Weights of a small mixture-of-experts language model, trained from scratch on English Wikipedia.
Size: width 192, vocabulary 30067, 27.9M parameters.
Training: a variant of SOAP for the experts, 629M tokens, 4113 steps.
Below are experts of layer 9 (counted from 0) of a mixture-of-experts language model. Rows are named gate (a neuron's input weights, with its number), up (a neuron's input weights, with its number) and show model dimensions 0-191. Each number is 128 + 24 x the weight over its row's rms, rounded and kept within 0 to 255. Numbers have three digits each.
Before each expert's rows: a language model's description of what the expert responds to. This comes from a sample of Wikipedia text that the model never trained on.

# expert 56
Family names and last name pieces after a first name, such as Smith, Brown, Jr, -ley, -son, also University after New York.
gate0:107141142123130167119159156156089110136134118111194128124140084110132125122133177134167126108138125120124126160128187135125135145106082168141145125096100128109151187124120135174137123096081136150132135142161150131114086152152130110137127124128133127154102069147109123088147135147160110119105141119123120115159077136139121154101145146146168080127113127134122130069141106141156121173147144147124079076115183124099146123127113103128132152096081105109123090145154132132140146122131131165146136114163115147165142135138140156138099165180111137114149102116107170105139135123143094140
up0:123126127159157119136143131106116100101164160156090107092145130136116110139165097122101150155126147139145138104145145111108134135114081176103134107089146106141125102121123120120149141114160151107124158149113120101135162151132093114148113114118172140129133157146125126111128122113119142092149146143107104174116109104148100106156172119139157186144165100139102127164163117154123144137126130128157148123135092152148107102109108128075062168045166188118116100104166144150116104091112154139124119146109151123097119111126155160108093143115133112121126154134129099175135076134143123101

# expert 62
Commas, periods and "and"/"but" ending a clause or phrase in narrative sentences, including punctuation combined with quotes or parentheses.
gate1:122143172132141196122132098090144125127131123141132124157122145153145089103160091140141156088100129138096101099115134112123083132158130127118179149140101150111119121179113138153119156087137124167133141111081147160139178089115130141142132133135079118110110133088137120114180113116156145126169153079099137139128154132128145078147133114144138117110144151141100121138147159151134117203145112137142078137117194129107148139110109130136132127087140161123132136160104136094109121135153112144115110108156143105117122123161111150121125135122125136138122188100149098100114106185100119150
up1:148160134156157115114104147123145134119139128144136112112089119127134142127125147148123120137071078142131121136152105068110157147133148138126096091137109081120141064107164126126161120177142104177123129154158088153144093133129108132162143159152097154090174123122143129146123123144125116136098107121127106130178159118107102115139113164159136125139146143119127150137137155184136149127159111133134093053125134187107143123147150174160134121157141169099130133147156129164053116130075108123160113134119107141136104109135111114144119152123140078136130150096132135144147126119135143126

# expert 52
Common English first names and periods after initials in author names and citations, such as John, William, J. L., G. R.
gate0:154122180095112140111115085091138146138176150132139107114129151118162120118155152131121104115137148178087161138127124127170136116146094142164110114117156137155162143110150138118143116096112148129155121100153195090112113119116101170069120145069151086122105060147143139122139160104119111110161149083106095152093102112143099138133118140116150115074109137183151131122155121148157144120138134129128152101112107175125125091113144115115143154130105122123131144140111143115139126090142132079121120111142121111119125122137132148166164146162149158149133123115079110115107130122170158148
up0:112164106111154113126122162116114107155107127104140131127135137101143147148146166120142163145127111141148117134141109141156165110099116103133098104124114155134126101140125098164071133096111146104164121142120137135159103150143123122098105135097107120090132144151063110105086115130155127148153152165173130107201115131122128114138119126149170089126076129141122109152147155121124061148102136161091140104128107110101091178152153127142114158145133134174145138095134135106095140155140149146142162170165158115120139088152124090159088116102102137127099126108159130126135159165157097139

# expert 11
Prepositions like in, on, during, at that follow a subject and verb in career narratives, as in "appeared on", "debut for Racing on".
gate0:118143180127125103118117155135168096131093114155139139099135111088133136150159143114155121110156083121128133129104073109138114152132153135138124142093141136112122128115135115154128091167104111113114099128102144122105154156103116105131095117133099152118080110104129154115122123109123139151146122117091119127142125125105080151141104126154115149124091165125117093139109163135079139111171179099089127113103117127129160181112078122144172149071096098114088097135161084144121111127146158148145110142137140119129129082157135137143132176135167083168100119094173168111105110139117106146
up0:158108153130128142122135150144112087125137147095163134151115089116125128164095156088152130108103125136132147113131115126159148134144158134131124130087155147123080133136147103167144108151129134161111153160089118127124129099139120133132117104104121149115090103164146164148168134061140166157156150125097119168118105084141111151116135173125177113169152081102077085139116135106150110122137121082079120111081105152149135132149127123134134139144130083170110145097183124105182153100121124146131061122136127137133132127125123143107096136147126107128148123154134115133136136134065109129

# expert 63
Commas, especially between city and state or country names, and the prepositions in, during and throughout, including sentence-initial In.
gate0:094064137101138127117149175105130139148114136118153109103146149112120127106164127089165129162135132070085112185130136115152128145126119146160119060116156177126154163129113160105122157149144101075127137162142123081120123180110131152111139120171143121115111190100111120098147142118130149117143161131169094134149114135157144141126094157105129183168143116138126138152107140112143168144126120138177168108128124135146132129149138089130125136099132154119109114117154095133113128166110141143130119158177130171128107127142124075157126132130132129120136137102091116112160150155135135103
up0:132144146169089150152155115115139107116100102061163121113148107171120135157115135121134146117151127073138091142099144150145086104141080107120173120100169181085108148148128130167143116160140121097160126152097157124161131133147137098124128115127128139105094100134136091155100108142138145112142161171142113138100124142146144113124169106088122139180137152129131126131137167151095128139156110127114153136120128118130154117146103129148130079118175153136117206134133127090102116103122166127128128138135106086143133109163135129182142130111140135122128097140119066137173130141132128144